config.yaml
d_model: 768
experts_per_token: 2
router_score: "softmax"
balance_loss: 0.0056
balance_bias: false
lr_router: 0.000437
norm: "rmsnorm"
norm_eps: 1e-05
tie_embeddings: false
optimizer: "muon_variant"
lr: 0.0071
beta1: 0.95
seq_len: 384
train_tokens: 1095000000
steps: 9742
Below are experts of layer 2 (counted from 0) of a mixture-of-experts language model. Rows are named router (the router's row for the expert) and show model dimensions 576-623. Each number is 200 + 30 x the weight over its row's rms, rounded and kept within 0 to 999.
After each expert's rows: "gets" lists some tokens that make up at least twice as much of what it gets as of all text; "mostly gets" lists some tokens that are sent to it at least half of the time. This comes from a sample of Wikipedia text that the model never trained on. Tokens count by the router's weight.

# expert 9
router,184,200,216,179,134,200,209,222,226,201,245,187,217,204,193,225,265,205,202,250,234,208,226,140,213,186,187,215,228,209,199,238,162,198,239,203,209,211,244,219,179,191,249,121,163,123,145,241
gets: " ", "0", " for", " on", "9", " M"
mostly gets: " M", " m", " l", " L", " Y", "im"

# expert 6
router,166,174,219,183,217,208,202,225,208,169,265,200,198,186,196,240,203,195,147,261,201,191,209,211,229,200,199,219,182,219,184,248,181,241,237,202,171,206,233,216,225,204,226,147,146,131,155,197
gets: " in", " (", ";", " and", "'s", " The"
mostly gets: " st", "==\n\n", " =\n\n", "é", " second", "===\n\n"

# expert 0
router,179,182,206,159,203,220,202,212,206,158,233,189,209,179,193,229,237,201,196,252,202,199,225,200,152,185,198,211,196,207,194,255,172,204,231,169,196,205,221,200,224,176,223,172,172,124,171,193
gets: "2", " |", "1", " ", "3", "4"
mostly gets: " f", " de", " v", " d", "%", " September"

# expert 12
router,189,199,220,172,219,180,207,228,223,189,228,184,210,216,202,216,214,210,184,239,204,194,226,169,180,213,190,208,207,186,193,223,178,183,241,183,185,190,221,197,164,186,202,141,148,142,164,225
gets: "1", " ", "2", " a", "6", "."
mostly gets: " t", " T", " they", " well", " Bar", " then"

# expert 11
router,194,195,206,175,217,207,199,234,212,189,274,193,194,259,210,229,222,212,190,253,229,202,231,206,211,227,186,201,195,234,207,236,158,205,243,202,201,195,249,205,218,192,212,180,167,137,167,191
gets: ".", " the", ":", " with", " In", " is"
mostly gets: " began", " mi", " million", " due", " large", " started"

# expert 10
router,167,189,207,169,212,204,189,230,221,185,245,204,206,209,208,215,235,217,208,239,253,213,229,172,261,159,206,198,240,167,210,250,159,191,244,204,197,206,238,210,199,181,214,154,153,150,186,192
gets: "1", "|", "2", " was", "6", "7"
mostly gets: " that", " was", " who", " re", " when", " sh"

# expert 14
router,186,182,189,191,198,208,209,228,202,176,252,227,194,161,216,232,206,210,165,245,239,200,226,203,164,223,191,212,216,211,209,227,165,200,266,188,176,187,208,201,195,180,215,173,141,154,147,200
gets: "|", ".\n\n", " P", " L", " D", " H"
mostly gets: " F", " D", " R", " H", " L", " J"

# expert 3
router,184,172,213,200,228,217,209,231,193,160,251,202,195,202,208,211,204,219,195,241,225,197,207,160,196,223,207,214,205,172,195,186,167,218,238,197,178,203,231,190,204,188,244,163,164,134,160,174
gets: " the", "\n", " a", ")\n", " B", " C"
mostly gets: " his", " C", " H", " A", " U", " O"

# expert 7
router,173,170,192,168,248,181,212,242,211,177,244,197,194,242,192,231,229,217,221,252,250,195,227,191,219,231,192,205,203,183,214,187,164,165,263,204,188,180,241,232,225,199,211,162,136,111,154,246
gets: "0", " of", " |", "5", "4", " as"
mostly gets: " life", " ab", " an", " Be", " car", " Che"

# expert 8
router,173,181,227,160,201,206,197,191,207,155,239,193,194,258,215,239,226,201,150,246,229,191,215,212,189,184,190,203,200,191,203,229,166,190,233,199,190,199,242,219,167,165,210,139,139,126,156,211
gets: "0", " |\n", "\n", "8", "al", " at"
mostly gets: " season", " year", " film", " work", " been", " government"

# expert 5
router,192,174,198,183,191,236,207,220,214,180,235,217,198,215,211,237,232,202,137,235,225,192,234,180,199,231,192,204,194,193,207,186,157,247,245,206,185,213,263,235,248,176,245,156,149,142,141,225
gets: ",", " in", " and", "3", " the", "–"
mostly gets: " s", " b", " June", " July", " October", " March"

# expert 1
router,158,175,209,169,177,212,221,226,205,174,260,185,202,200,208,239,213,212,234,229,240,216,236,175,150,176,172,210,171,172,215,207,162,206,250,190,191,191,210,231,174,188,227,138,155,146,146,192
gets: ",", "==", " is", "es", " He", "u"
mostly gets: " He", " U", " g", " st", " con", " July"

# expert 2
router,186,173,210,176,206,214,193,226,215,186,269,212,201,218,213,251,234,214,140,254,221,204,226,160,185,224,177,199,164,204,199,202,160,205,255,191,192,197,218,232,207,175,200,173,163,133,151,214
gets: " |", ".", "5", " K", "-", "s"
mostly gets: " up", "°", " +", " made", " Team", " East"

# expert 15
router,166,182,212,164,204,219,203,249,225,204,244,190,193,194,194,240,219,222,197,267,223,213,228,175,239,164,185,203,169,201,202,222,157,215,244,204,190,203,247,222,223,193,231,133,161,147,161,245
gets: "9", " \"", "8", " for", " which", " –"
mostly gets: " American", " sh", " where", " during", " Total", " career"

# expert 13
router,180,177,221,186,196,194,216,217,201,161,253,196,213,233,206,231,227,219,210,224,229,208,250,201,174,218,175,210,182,190,194,208,170,177,258,197,199,194,244,234,212,187,224,150,158,134,148,178
gets: " to", " and", ")", "-", " \"", " ("
mostly gets: "\"", " ex", ")", " \"", "ix", " now"

# expert 4
router,169,185,212,211,217,185,197,229,209,181,254,211,196,189,199,245,181,215,153,239,249,222,218,210,157,167,195,218,199,206,197,189,160,220,258,178,187,181,223,206,170,191,196,122,155,151,156,233
gets: " ", "s", "ed", " —", ")", "es"
mostly gets: " album", " —", " acc", " Abd", " MF", " evidence"